From a checkpoint of a small mixture-of-experts model trained on Wikipedia: width 256.
Below are experts of layer 2 (counted from 0) of a mixture-of-experts language model. Rows are named router (the router's row for the expert), up (a neuron's input weights, with its number) and show model dimensions 0-255. Each number is 500 + 40 x the weight over its row's rms, rounded and kept within 0 to 999. Numbers have three digits each.
After each expert's rows: "comes after" lists some tokens at least twice as common just before its tokens as in all text. This comes from a sample of Wikipedia text that the model never trained on. Tokens count by the router's weight.

# expert 50
router:434408548506530507475516472495463487436475541515469452487487490537411469472520521479503482499562484457486503522463517469515518454541451510502501553487493521524485473529553526442492528498485491437479586530526499488551504621520443517499437567433497486441395494495460498588513488430625492485510524524553523468552517442474477475506490564470509450487433554470488447524496395467516587486476553500468547479492475527492498485517472528533535448480562449558489544509547461442516484621504464445496491493492464439485449482492497518537480524556570523429478503522515432473440464499525535492478498467526494493495430490494535441459432474503523535521525555471545475537450566457518532434484549576484498514461447472579473429392543534518487474512482534500534489435518491493563519516496481
up0:515501502550551566481497458472514578570594508466510499462446552500489511533408526506483549465544485493555432523518497433463562555467515483515526469486455520480535512509485534547477529504485588402480522509406491516519533432557524521555493549475564467605542431496565499489483487481494518473505516546542400496537529433544505551472468515495451499541494539490484563539522465430555474485531559469551473532525481501421462465477484533449484545500535434551516451483526463510517520520471563507476509513475488491457436477432477515522473548516523478540516553466528455483583459414497479460579545574413555458542501421472506463469517485513493511492451492482454471504432521547470468558490508487519450491541510433523469528535548510507481460518413454542532429511440546537543462511488531
comes after: " |", "|", " ", "2", "1", ";"

# expert 31
router:439449450423498505445446523509429506495443449505499570491535465483492436510472587556535518565474457450501458512490507468467505547456425460527538499490556559480537468514608507486484492470446485559527480590502473477522502464545539476481524447497500549399455485461426494507536547462457426537492546452546468555543528362459458467579485539525430475523558437442532475465508481514487496461470507517503459449468495506487493529470501505543463485480503488549513544516489522544530527519390529448498552502513468542523464532559451463547512606504563482564455546527555523499519541488549540509488469482513518491559537492494430477564496438470526520492413525462486457410495508461513506511447536450506531516482489477499616491479494507496543487566519507502446505518438510525496496518481498
up2:488440504505449509459469482416454539460426513492529533591512508538470511520454526449415451557493448503527510564467499549470457495463486496513510614532502502486564571438502541498523483468485491456498512463439509567487510486552461537484468486524466452484495483525489500588480546500499557509510506494471457588516515436543563527497461444586407438478542443517471532469459550498501527514445497428559547504497465479540470400496482461449540552494496551476427536495480463532536470472528468432515534573480488564522512480484536488395504497529509571488465497565504477436501497533467503499612474515543497520503531466449519588532407527460539413502471528457525500518440555535544528532490464465515550452577457504467508543483511525537496459490569468502445507508527513444528523478479494
comes after: "-", " C", "==", "C", " Ch", " ("

# expert 21
router:487507586437495529507519509492524545439518536536530535477454524563498490486533540570553485504564446501473527518412468444537557496524483506525538502493481507491484444479581498511538519526481503538460524537564469446568448520560464499476446533475433437454466507492481509417575515477553529472502535501563502460458488427361478521445480526471497457518468538506458447448530479508496516507454537535509525522503550503481549435517594515526456456474505482537513534549578477443496491501528501496495528525496442531519464532468465570560449515500568531443510519590495480463433416448577514449464518465512501475472489525557525424476496477462561459463501554509468418519515550480512535445466634500526545599499452484536550531477517548497477437528442462500462519471511516502506465520463499
up0:625510458538501484396514420487508500519454550503541506516439500573550526493509512510470455515498533451452446482544508552522495495445505455538548476547469499564463446430538480522480472454501482509545557468515470470530487516491466518517615483419539493559446537507497502570560452485402481550538544461458520507410574526463454535464570561459509461464444499512464516497440481435489517506511480558472530515429482523528500490471488516471532552519491467461414506465503525497467512577459506456505540507424508475484539572465451489542559499558505451447463525572584531457515442503578518468542482511461501421412539481547462449578488497504482496499536477434510464480535527464477481527475520463531496554476548520562476527463485444546525423482518510496515483519519491514468535525438474
comes after: "0", "%", "7", "5", "6", "3"

# expert 34
router:483468561467533460494527494480488470482513470529506486486481505516442466485420437505510549487458453494500492474511524508493528468451390584506608461455510587476477485490497538517502513481565492426579519447481440508542499515548488482527496492477487526522418507483446560572495496479534493459538482491540527522500513467483518435482517594474537467485485532417482472480500474452517544504532546536546529514465443494504582476522486487518538468444546482533453478488467440446527564576466469500471474586507485476560534584505489547494447525511470504479507469456509395551519560537497487459514455564502498401586450490547503532510492434523530520538491513525503482527457465536557489363479546555405481450496507579513513470468527508540423518447464577522494482498449443549532544533460513
up0:470541477472558547501500507482487463519556473548530487455532487510493453454499472503536494498509443566446504449570484508514488508530509545539552554489516492463510539485547512468496503470569529452476422511398460455573420541507496525509469501513504519456403484510560535486496522595469501451551478471505437547512537491475565510570472507463487601453477515512543508541558499562448567509542462527441567496481551488507522492477440372511502461564542496518508464462542505452501557562495527503473527524537473460475501563410489523453491581506419535521514488451486528478427528468452519500469518488532509521395514469553466529491426463541524447572509537541468445508517491516508576450494462509536461528546505567537463487496485513409496509432451513556443500480463518451428469510520558
comes after: ":", " March", " April", " October", " May", " January"

# expert 12
router:531394509408534527549524484507538475497462541480562494510505479469471495409509470506521462530482528454507487529547482530471592517457442499521563533493508538565454515480498526481484496510449468482547500572511520492509500563510516452508518596462534412458517484490517479458579468515565463486478491458490474555516542453539482600501460509480439465448496508383448477497513490488521471509502545532497462489503427451474494529466454493566526500471548478539534497509479467494556550480502521427499496561516506445595482632467461433441477523491548427549481529458523479434495498541525506486488524455583434464523578542510491422427487472549488499510511512452535483458497589500425500504468517565542562527476444498484519515438510582493500471549516455502487498487429471511536504478561448
up1:487468488477449482434531450425529455515487479539547473501473518468533587461520481499510543505480519489507470550524510530458502496493558505440552489542580507519531361440527496522499522487488464476550391432426518584535511461525471569551523487472462529550462424528500532523506486448486533507500512465456544530491579491525442576479469460422500521475533508469537513519441479479475551497480486471449476480551544475511437515498431516516507463487468523443546495482479498463511469437412554504494555540480493509547516496543491416541469533441545529580444496603506515578481465485503438450524535534438489536551493588534519507524477515444500495495471532524503489525461431514481445510538519553550485474441532577543541521529509488435515532466472613483461528583475446499533508534456514
comes after: "9", "0", "1", "8", " one", "7"

# expert 23
router:431515476539548545483483509475508401510547551467495492530446499500404450483482546472495503480500462470533498542476547548480507463582481490462523579445454573502504455476466491496491536501503497475573525557417520472461507573523497501540470488439468510465446488448531556557509486373579568567613492576557517535494494486501435512537470524526522499565482514524524496489477467405536502456451528534505540421502511525453495452460493484522482407457502461499554515479488497413540455518480468435435520492569521466481441553511545471562505484581511509475465513474486480472441541449506475529502484487459502490503452504437517499458466524543448489438462524462534494481492531493487502457453506547492562511538550575536497490503466464536532535520557419457445523478507594480507475548540429
up2:569422547511543448483483531465429569462475486479521458450523565483540505556442585551496544452549428447427417552492459513517504438479450505455499470479482548494474462553532521564506510513476436510524459536492438545602493456515504546470465530549463462508505489505453492442466468526539567590468462419411446512530523511461515458526458520537555413516530508453498475558425569480524556457487522550450490497522511527535531519481503513476528501502529533529507417480512442438490508500481447416444525415487477550501539517456474502489538437470526516502520448529481459509549524438556485488560513570513493520468514513535519453497451475516449477490477570519482522515605556458452510481455483477542496497515561488511468526482545516506484453510500540433484504482528599544523522557463528
comes after: ".\n\n", " |\n\n", "\n", "\n\n", " Candidate", " JPL"

# expert 10
router:513428531465479469444525550535501488441442538520503515493523483532480471445401498467552450507534470484517475458482599485470557383507489542534562567494568600620494490507440496442508526542495527478481499534474505473552571572453505476473465493460486507406449447515511516553465508505533517548495517504520493493504540460463508505504503490507480485466510517487482477490510446477522521479441465538574569529470463491437521528462502523494508508516485488544474541569539453459499533620493505501497494507566543517562487452514440544517459479444540493425482522489555439464412520528510532513491407468527466495514495511534483475445467442468503514504514539443531477529407529510445512476479465563443569491453516538539500448386491484455530485424554511459533417462512453444545506522518493
up0:526461569484477481555451571503522539465477502516547574403528541536494468540479483546544548515516509507444500525468488547497519529442534548483444479499568497546491557504521408588483544511516545455492404481560480449524488510443533542454586459492568489517504511550528447501501523462517505495493567473524465515502533537496539496447455519490501518505506465539472545493475507406489476563456517463504612473453523502457506556547506563475530475458510444487427499548476537479548464491511535422420553463524479530472570561554506484565545496549463522496406408477468549524500472477517525480536548461516508463496487479520500519518429436494504522509502479553469480488570525394487430562518581521489485537535470470447390517473544500546478497516510504489513409459552546519499501490461523
comes after: " ", "1", "2", " (", " /", "'\n"

# expert 51
router:472482524508532555466483538519471441463516474521526548489457472505422479542489589516513446480494486509527404526521513462502477518454506464456487544441583526416497495516532446442498557482460555502550522561456446530520515459512444517540455513465428522483422488472399561457511502484469540517554527462568478455530518491425528427537465516454464463515517449437504496525416405468541535511461525523482450453540495457493460542550472473530484493435490533516476477462536454505531494602461454495460523540489454542505486561555513498510492509522529456500450583463485478516474461542562513458484492515475436490489468547469500422530461543484535531533411481582561448497432527476476545441447535525498528590507489528479543536504443508538523529606585457496489498529486512559498534547498479
up0:586464609557501536513547436535509585539539486559544510542488552452469506512463489545467556468469519531500481449482557502473498429432474514541502488545521501520508458468537453520510564449501486422462463466448468509496537503521527512505514462515529496535479548472541438452470518526539560516515419593464457476553529559441511476529451544507520515557539552509514469498514523483481526552539540503509516426486541447467443600486467500545467449528567499501425491525468479546448518503475502493535499488513605487500502504571496503500503540528541533444452430441570566489477567525486543459457501510524519447497542514475485506528559537511551486399497533501382488395485535507547434547447531471502472454481480528484453536476473571433493515439499504473467529512470461440551489545510542
comes after: " of", " in", " by", " to", " at", "\n\n"

# expert 71
router:456405523464542467485511506551559452461447517467506482495487455512471467423436487449560478541454508482538419438524568501538595504436460530524554536473506519519464488498564543503523504530477515441515503479451511491525507593422499493522505536497526499448473452494520540549513497452598458515501508468530498542580556453504496515570516542420492476484493533389475529542519456444549491524449542496494564478530413488504511547481466495503568513499515419546467499544484470476558513546471437495463483516529509492576496574538516478458463452451559491524492518452556467476414558532489476533487443546589466468542464560463496479456462452540494524485513570492546489519461565536483485494488517591484564486454522562544496480472474547492452512464488551473535411428458515522519521515505533
up0:454548472457487549541506465520454527533577500429494497511491518492512538441551515475627520480429511414524502434430496441509493592467561511497473504500495531549460441467506519550548534501494510503430516480508443499471497482590534407528487481518474486538531497490493476494497485482524540491488542462526498471439485420588518446507537499545481573462518512493518451529538529554479462494513560520546472477420448460480618414517529526490496471477559469562509446493478557477522496482614519477541592465508537499496476504499547469491576535552473512490487564439530529523465556461519486537495562525511460515463516466486490484511516535419577598511469515550549453518548507462475508541463551535497452502522498483473530476525518408521547428527489504490553545476434510565527548526517528
comes after: " ", "2", "–", " in", ",", "1"

# expert 30
router:554501522494527502542527515559532431506487495465512596511514553456456516457502574509460543529521475460513457584503521526500547431436419508548479506539590598487470445482504483481493485502470583478518448398410441432545499545608459464461546503533421477541513525476556502450494537468473528472578539513511455519530474493537475474559468537504439525477534464491513528525508445470577513508484486493449514496527496513519518465402555488551465513483465504497466522501539518463476456505473499495473507506490494510461513498462455487440478583419544533520499470462553558471487535524599467509456540531519465468472494459578413512466519519471457394523468540510375480465472494560508490457490532544465458538490562515518562489534528500464449546545475497502493438474499525503498510496453553
up2:523445501509520484556504459467484495552520470548560474535477480522496502557521517511484506483592557484504480509491462454486470488497432466559583504516480511534575481467592507498512562496497534469601503484498441477571605556544435568518473475543499538478567456523469538491471490534500555485569462481493463546595514479538449501542517508478494490456457490411548516491527540477544471496476561504469518464419532446517524464540478530451493538504420489469531463453553503475480486450567509506535519454449528517437506468496499484485523502480539454522365542493537571469483523497454471451498515519525440487465566535507482453476486602517524517493551520514448477434451512523479458493485534557489524458451437490449527435482537506486474499570488508464494458543434476641562436497545493
comes after: " |", "-", ":", ",", "|", " by"

# expert 33
router:450502531511546488497505465510543441461495464475510543525517581460442476451492588546524456526434513543509514510531538456480531490437454464494463476489585614429485444437552494524499557532493515538486520436533457507512477453569545525473521499505501443448502446413549515421488484469461550498538514469515537501536535414397510484531449560527518504489485476486489498579452426441591491540432517540525457495550477492449539518486539462478494473467525504497475514471517405545489459535410498442478480498396505570531469501515501473442460516462545476531464547517551488509497454506580496511503438574467509486600422505470461501518431510498513539495415524502471493540470500513528519470487496538463491503481487500493511489494539487469575488483584470536556461542477437543453536505507564
up0:566562506527524532551557481488474488443457520520424470502438575475502518444520457514522456500568551439501438440505485512445495521472523529476474502456518542523565477468527537496536470456500541543533441552540516472565431474523485543453439522513510462487497567525472513509507449422473512546444486501490434478492571504534522512536510538498467542491433544415414538508481520430472525494439416540543483486467482451511508476529478447507520507499580552549534522535424489502568482514516519566519532537480484523470453485446569563409428493518544490560528523519495493605506432465478513481505514512524494540443539572469513591516483486527486476533533510520512506564543501539443485503396438585491522398504449505487475521534588459445468507556498552465458511539483521456467479507516506
comes after: " the", " a", " and", " of", " \"", " to"

# expert 16
router:508488518463516462506571517482492433525480547432500497516545501509532420409486523562542453550462481477439518530545521453532516540518457449558500508470474570471494449490525496544453591563457552502512510525568543455490508464526540457470511521502483504445454528466501508539501462454445489510569553481483478552573520458515490539526465557562514523558520464473441504533488440476568494476453564521533438552567450481458494476502524567487410449465583526500488465507537424508550484501418442464455454481480531568586481503464513455412473491523540413527496582549527468482514494449565469489484479535461534519602463554467442441527487446472522536469431511480462480479511533498522543451486508535516535480464443512444532460484489474448540477556450453535437434520548474517495477504502511
up1:496496541555469526475428573441504558527484477497554525504476488553491529439537448520516471499453413479468531477512496505490520538504543503512536458461479444462554496441511423484573549518572535501602543572530456520472488406449449492451520495502467477538425514499435517484522502520560572498496572479574485515496495429537483516460492535517486476462435471440380513484577494538573476520510486514472522418538533484482525512476500505503477412557457528519567481493503458454412494473550453498473519512461479533539491535535564548424485473480546540457499469487459446552447497511523516561525501524469514482547479456469497489518494481520464499526541475417486511442580438508522474513412471514498557500430513479536499584495472580533524514538521430468519508488449447454517555582508513
comes after: " the", " and", " a", " an", " to", "'s"

# expert 38
router:541437517527567492466551515487508422541473523500504494503513530578486501516469554458432507494456461499492480520523482509521470443486460497525506523526552502418471498436526484459493491410459537469547552498478528531627453515522473515531468512409477494437408523482415541542461536471532541549529515498519473492531493497446524427533501563479503459478535485429565452543511462402522596464460541528488505451479530524456458541495445487547456546460547527539499534417526458522519451595503467462464522523511455463478451606507500533499409487530526477534489477484565450439493417566473581513540526515499449510449521523525507436494465514460498530492487542589516488481549592459544522512433548504474482485476535432544551524502495534514539477504530515562497458515506497518557521491490543
up3:546420466497628470480535517553536413448400511488457502532523570480515482412441481431479471521454419466535536555460474462558485516489501614524449521499452530465477501479492490470459463481481516538495467434508497502527441530606443527458521488494534494509502523468557509488562572499492508537488465496527493489545489495444536517456459540499537549440513517528502568451511447515406560580472586505578509488397543471494458534539518486547508499531488510462545562433528467440546489543482511512505533505518517449452497521504535546467539476571535496476438439528523517515506504507581499492556545503536434473479493420526478530469516490467496431493488493509476521518555586485537540508450470468533530508425507501537523465510528464587434500509496507510496489514513547458480541445488551
comes after: "\n", ")\n", " |\n", ".\n", "==\n", ":\n"

# expert 32
router:501502506504529541428487504522453424497476496454550433548520496439444472543488546446472493509571529496465513542438471460460470436441476494488479520418547488535528498532526495510462459452505442445473527475449521488491475535516525461497533529431538502477488548427437464541512502517418504537584513475598482512530458530535540446531455534571457486473392494499502507506491468461542548441500450490491525457561453438491524475507499563480503466557550535514528491577590443540540483566524445511526497478436458558493480500546503569544432583505474511522457482460504508508440408505648537433511472556519471492499495451509526444485533545515519548565504511502484487485486554479549450444476464567452484492495568536532502498473562546474577542493534523494496494474482490560484552512488518
up0:492461520482462500475480494478530406475441485503495509462507498434592478455502540524497520507518538512447484519541553494453505480499553490514511572510507495422549461520582491564464478470543479453556481514483500536544455493474551533426538557494514475500493496444451479489580453516520499506470509537534441551518419492493440465513504445518500498573424523497500485477507556495528473532501548530513412547497595473516521494474477428478470496531493511412537560423490500539561490477465465477438591551489462511519527537467453551507457488354559543527521472461505469527477423515489512462513473434468483482517558472531549471607484445577547437506454413515572565442473507484411486558487514490504485500426516505506513515533508471513507429507550531534478481477485499439536456520461559
comes after: " ", "0", " —", "%", "3", "6"

# expert 18
router:508464463406435558484465486494413507512481501506516487498522551486474478480515496534473569470580493463497510534466483433473511486562405488526554477503563613519495484506570545454442539478517479549439489530520472478493488566558392507510478505512457499500433455520508469579486551476513516454476551460586541507522542435454490438433443583585476467502461558472475496511523389485519499490509512481525506563551505484458487464471498503492533445571549491568541497509522522459509526518494576472498540482474464499457425454482468509499438469512539531420488506546584492479449516572561507536502473500584488456477503501495476447502528450449556480524489576419493460514477516548498563498462549542481517505413527529545463486488571518458501495449503524453456552433517509506518517523523478
up0:456485453418479421573481502499467448506460511475473510525476532392554420474511477543506513472503500550480490520420550555566452561400484530467469499440408458497555523519507489494452447478553452431547562449536486471471516475485452559487486493533483459534440495474430539509490499493461476526514565451549499495497517562556631522488543485512505508587521535476495487437524508515490478507484534528435513527474434559454552541501575483511505473525536531476427550526496513437518526457467574468554510473432524453610486514563374513522480488492501400464467482419535486563447529502500594459517508475522453532495481502520524510495563512480484506539507507531532511493477462496486488518520539528502529487464464539440489514500531540468510546472500536494509455567563517481484532525511526
comes after: ".", "1", " ", "2", "3", "0"

# expert 67
router:525448504460448538464532507457469492487443484526526480483498494547457460504489499506479555437538414493520487557424494488454523422552457440468561484509573580489552510489561533460495514496467496488481563495535463510567506530513415536523514523515384483498430522499403507475470553514521484491514523555519543479530531495381455487467472556526494492492558528457413440520477449473513557489475530520555521495520515451451470518518478531524452475537548542545496532501519503471506501560475501465493556468491453546546432507548476529547406520480538468433534539587511482421491537581572527497496531439525499494467499497507484466538461485482592488495495539465485480472513555477522549447445535575503531627450450562568517473461546508519516492488526486453457549442459508473555509550533482
up3:453556419474481547482554554384464449454444477559512537516544508551561462484417457475474492453577492544486463525489535560475514523501513540458473505537494531522497531561508509492457435512476533499492476489444528528544510462577524512521563459523556507463444505449555459488542498542466579509491484544550409540537512475532482456465455457501485507515465532481539548588529480445488544577504539495519507517527548490551555508521455522470451479559509510509475540471432519513543473554481507436556524468523600448485456531514474508443412518494497577465447507526526502469479517573553448510519550524421537529473509512525579554536565536467511473545408517576487430503479546488531553529548443508529497489457455528490555516538506537574526468524551525461549497521487498451493540513523575
comes after: "3", ".", "4", "5", "°", "′"

# expert 7
router:527490456478502505493531504479516474443490529435518524477479484495398457458488545496497555493498460499556463499540457497514549483427434505476586476484519510454440488511492419529442505473485473455561467417566475504498497496502409438475507533519488521491552547467502509414459451441514508507527536584550467531509468411522553502596411547523502485503496445484488551479576526472537478506519545522548538534540506438485416541477509529501450543509509482518508520470468505397500537456477511497449578509483511527528502482532470508462451499450528502511506473525537586421431509600525497436506532574504446476539516496484510491538505528531466477513547554523447511426469528424552497478449529555513527453485543530469554510508461423439516540499464500486565424459487485570569447454465567
up1:554585475464542541505538525547512523514543424482532567538487574580518512508539531531539517569491512503535493464503494520563469506517489527506524478511542506516401504568533578534520531529482469474542543523513487475458574425562477467628512546417488515502480497525558547440511521478524553513549510471490488547462420485455442568552524495524498515509524516599500544497442535523485491480524574568545455479488511496491478502526471473468436469426516533454521419519535510492486468551508500536440496561457516485551536513536588553507494528454534449490501518475467508464411447512446560559541465459561493473465480471490555538511489465534499519532477582499445460442525533501487621467537481544527469547471519565500523523479498503524465460558480540494479400531514514490495546476463436
comes after: " L", " N", " J", " R", " H", " W"

# expert 60
router:502513497464541536520489516476568454417522487483518603488509514497480490464464580516423523517443440549552481551507524531506548483467414539505483496525551548438440423496503464500498501512464558509526478417435497492470480516607454451439508505542492509538515485465505505475500455417438535455559531498512487567523537451469520509566408507483475514461533460485434530506515449509496491533469504540419488470589540464536487497466565499469480483447478475501457515486541473511507455507448497478496483490481487484503476501475469507507481549466541452527426481500544568469489433527595504504493535524489473488544531529510463409526439497438494487605521581485465445497441497554481549478474568527532504564470559513480587491507464512453557543628514450542460453504532494582517479507472542
up2:538564496485559480545463444471464498473497491464505537488454477433435480535451538509488496508480463523531461522542517546526499415437502465518442540451477509487485499536529486493473517498406576564470530472539545534486535521497527441431485511522529572480506488502425528431486558506497472514495569512501525559548578470452561513533491473477544490497445400519518441478555552413483498472493533554543528443504449465557436514501536455509464561466519499464477526517569487551476507573469457489483525495520495516522455490492479526508479557512514499521488567503473486579506521544505409521391525528506471504496554478534543519546493497551541467594469405505525470482506506451455499515435521476557656548468544527558537530441515430408530523542546509500577474542523503519508485502481524
comes after: " the", " of", ",", " in", ":", " by"

# expert 0
router:502475489492530521432512539488453440565449523464564463526538509497469458539502590463428496494486533470446464510496458541494514422443465528518441515470545501450477509506501510491430480433477512421494506460487549504526448512493517488513492525487531501460437568476463477463461563536504478517563491480512461531556475498496582455537442538509473479436457504437425556510457451468578583453455540511493523483544457448450511507482494551474486516557525548543478479494508440526512488594496456466442503470402505556472508495536505554522472489462543498469413490447534524450486438560531555490548509572498474504538448467520516402453448544505494496566533553529484501507492589417501460443484540558482476545481569539528495585487553512561530459496535493489508526483497531550558522475538607
up0:557480534428551491520508491527493455517521472486442457501487463475508485445534492525489368473485525498552488515474537450447467486488494449570489521519548631540508500555422492458524507498509534482503415497485434504533463505504555496521450582465451455510508538497521428526526541531514466469450565413509519512501524521469516592489526510479528515521497463547500490524565509462465507549582487496468474442487431506508500491570490491512471457505408491490446514551566339480576543536518503489490478489536536525517450402528457426452459482495476520592450507538468441477506467546496481453536478466429487491478514506492466541464579425495477554494533543521455572424519416507496463473491471477486561484514451482476497450486497494504529495567500446538509501448461503491468503516458540
comes after: ")", " |\n", "5", "0", "6", "4"

# expert 35
router:535448454444473523469522491542470482504498471526484453501504494518524490415482515502519524541580513472499487518451481466488569415537421427563547458537501537561484522476490529418434500536543476570430512536530507449511571558534436465491467474539443477482440480513490484546495574489507520494510527495558510460520574474489472448503458561585415515514523548498503522494518446480532515459508497504507574558518457512466479487459461520496483551547510483567523575533513506450476496571505563533471525466509486511524452442472461531541434514466513503460499473523604511444443597538543537515494483495553497495527508511532477442503511453497527477484524567394466493518409519546518523519489511554452455487374553492577541472435558485508492504445494567438516558445475489478558492518555459
up0:552487502520547551488505489515470457546547524503615507483545533458445482517501472492498434531487509508573509554528488450486467575508509506524494522521517588537511481471498476453494514549543495458446494550455513457466521544500520414557488476469407563470502469554497392470513581552535586462527536451450482488401469549472434518473535592532487456507526451517515525567485410537566505545442498496516486516558454461417478566526480541466498527442525449531435481587457491450439481495442534505536470505444501548539497470473502546487468478487541550469483480523512482455463587499532528441479496582503461524506540453461535513500476497507453460491455546441544490510512560419497476436493556484504528557401516464479521487439504450456480546506488516533470491512449467485502503502557461
comes after: " ", "–", " (", "1", "-", " +"

# expert 63
router:473517454480492492466537460533510479516432579522482508513490507401467497491521547538463464523468447478398445542495494457517553526457447483595504458468561471491504487489465573494465531480470524585447507444507489452563487546564482498495531556418522385476570467526549513492565551489485548469517530475484518542490571514461538448558483492480530496514569467444488466513465410530501441512516585538509474519467550489534562437535500546413491479503543482549474488556499386515545509510444479454397553585453486530514511525460518457448451490540489527525462472470510510486470489544517537467475540452494441480554509515587517497508481469487488479450506509507499496454529508423540493494491509524453550506451432546528528505502575435525462553571553502473538413516515521512457488496502509
up0:495512462446467483513519546431473490534541469429539579565553516572568523505419561492497559444465575539446444519543555514511467496490515472486455496447523554468451530535448540501452542494536483524471441507508540469545509559438553524519537448506497453506548480481539437538484563528447433518475524431472461618518452418535543425478476544466536509488532516517434552547560482507545485544510445543553565506529509448479484459519463493589456487517510438516495551523521535527467474460553515526480430474480484464495502565451520457512550472393523410557521484534510517520508423510533578454496477468493475483427509532575501483537514457468522496475479432547487490577458534473481500538527511518507489529407451521522557481453525481527497468466506554517498427521497478526487482521518501
comes after: " was", " is", " were", ",", " as", " are"

# expert 9
router:523531530483482564440520497449542472484488548504490499475468447505464445514435575484523436442550435488470493542487503471561474416546501517488527532589491518459484482521555555477534515477491522529589544554484515491522492549503476496563510534387507502437425503437424588499511571453541583506513505482512547509508498461460473475569503557539568454488539498488513468526502474414485551475430531537491561430425512528476469502503530501602526478458577412555527534463542481503552455536471509476446480511531511484457467575548486579511438488575542463536441504568502480516513451500561518454505502526498460514475445520597491508517496484456502490452465581542551472565554529453444518478413545509486518502482500502535539506521526527492543504492512428513491505528526510478477472550474498
up3:465510505460516495502452461476455526501499456548555568517509517475501476438455487451496462531463448494555452468522469519598502529530468449495554603470523474503462487498579499463512483478538435457406478465517523571486460440509421477516449446520507471543537509490511612527517511456549463511560557469508530475499414432493498499490553514448496531462459584537501562443474486485536539464541477547489510546494476481507490449511478422535441534516461509597512444486513558537534422466456507502508481551454505524395496515439452487444477533493635402493487509532542527468450525595500484487515486539538506491521511503459584526418520518457559511474498574501481522461480443465511508498458489467533462487505504563563524490496515537503513537526520484458468453520475513506480424450497447
comes after: " |\n", "\n", " Party", "===\n\n", "3", ".\n\n"

# expert 25
router:540477584462459479445509458490508499522498507533571493488449411446489469509512472571500514452547502502496428650464525539518536483514476462503567491455492466560496413473531517454432460408509469552501470584488449514535538550530504528533467513487496437508445429480500455490531513545531543437526508475468418551482534499503459514571503504573436472421557512388473517502471505468579472523497514494482457487535482489539456519504443483512474541433564548460583514485500463456515475523484544486504535545472466510575456611498489429469464529421531405478486521470535530490474455492513533498504524462473445460500525535505445497470478508535477505551495530453508471483473579469489505505476484549474493475472493508576490517503550501478406531594514459500480529471437523497534519533481472
up0:540574534478603473533524555474522468483562499531525518520482572524485399531414566448480487532494504615503427489467522464486477503524561482430462487530453517527521535490480544528488427488478457524449505486565490540491526435460447511539534552545472425501499554493487447509515481469502534473507515524521493527548543438530555570513488499464522487460551492507514504488528505464474604493421534512463485486465459438525461558502495502515502518454563451521466519532474554542501501584427581554447550509530490523538424514450493499518430505393505430482512506531510561548541455460502540551486544527512527497523481570458517494497486498498495504469437558509565506462570546523485540509448559468451489564535545486457541484495538520507513484549498424473495501445453541467422570542460563
comes after: "0", "2", "1", "9", "8", "7"

# expert 66
router:488417491484529544469547504515433473440525541517500485541498495471475416388526473490439523473512543477462494538432494496468541420548414468527564531487567492534455472539533541418438483538479479531434477523492538481514550556567435489504510602548521445552462463503465497487508481453544519481527529479540495499518535448465483474514451548560420423517514543450514535505575438464492455492494492454482541524512447503444499481481482500530534501521572542554541511515495494486513446536503487486504474468483555482523446524487487508511439490464567467454477504495527541449438545516562588559500458512566454496444492517572512437457466430539524491499530557382525480543470547537502470489489522562502519495418501504607487506447517526464557469501466511458451540451481512480568494539519440
up0:509507547491651574502522524468516511527417462428550493520488503482474463483565588488590499476472513510469566600494473522501505561511532490557509500591497522489512517491513544478561511479527444480476481470453489480484512530484462468487492495456497571474434506494391531430459466482444451519512488555446542518548508440519480487543478505470506516510503536523550495552488503479503496452557509521535466529431493502534442515471474528452463554513510471473474430484494480501431461468476482528509496533511528489527489506556465489436449595500599500594540527491485558578517527568401486573518504467432527538488489498479558503417496637454495527508521482579483458552467519537470468468541495446529519481524512491521472543509454455480495553412493528488460461504473489559450481507506507
comes after: "2", "0", "1", "3", "4", "5"

# expert 76
router:436480501505525517484517512477604411528531489478487529471479417520470487501505561482482463497563489466445427511475602580481481489506482483538513583494530513454504486474503438390521556496428497496585545551458511457470517511475480470543443559404402544449438508409441582456522499477511553569568514516520440520485508521454502567571423495508558502506512497472502497505536482439552546486413530529469515495495458521528503512498499505526466461431488508528549505498475432473515463529501473467457504535540515502456434608537547563496454459552525484498515514456499417551470498438549510468501499552468469500516469517511503534488469550520533465448420524549483459448519497508505495440431566511472552477503484532474511486445458461549508461543490524482470491468468484514506476507526416
up2:469474433475522502505529518457558508462566508534496578497551460464526463546438534504503434515574547468421562511512532447449491417474458453546544531473417468497497459531438515510512430502574454520554492495515477446542490432546515471494462515482513485516425465456572506522524515503552542545461528583589499469493492437528506543470544477502488487433468547490489487477478545472489556529540522552500581497531555498474558525481482484513510475503460529474503516529501500447465576526564481528483506530509536576491555508430549494521499497482551502450535544491518551515439558486491396547459538506508545508433487450575537561464445555490507507505491552440459440468433409536459523515471562520492558467462527452509476527546509527461466448485550520440506482535437455447419483486546440
comes after: "-", "\n", "\n\n", " is", ")", ")\n"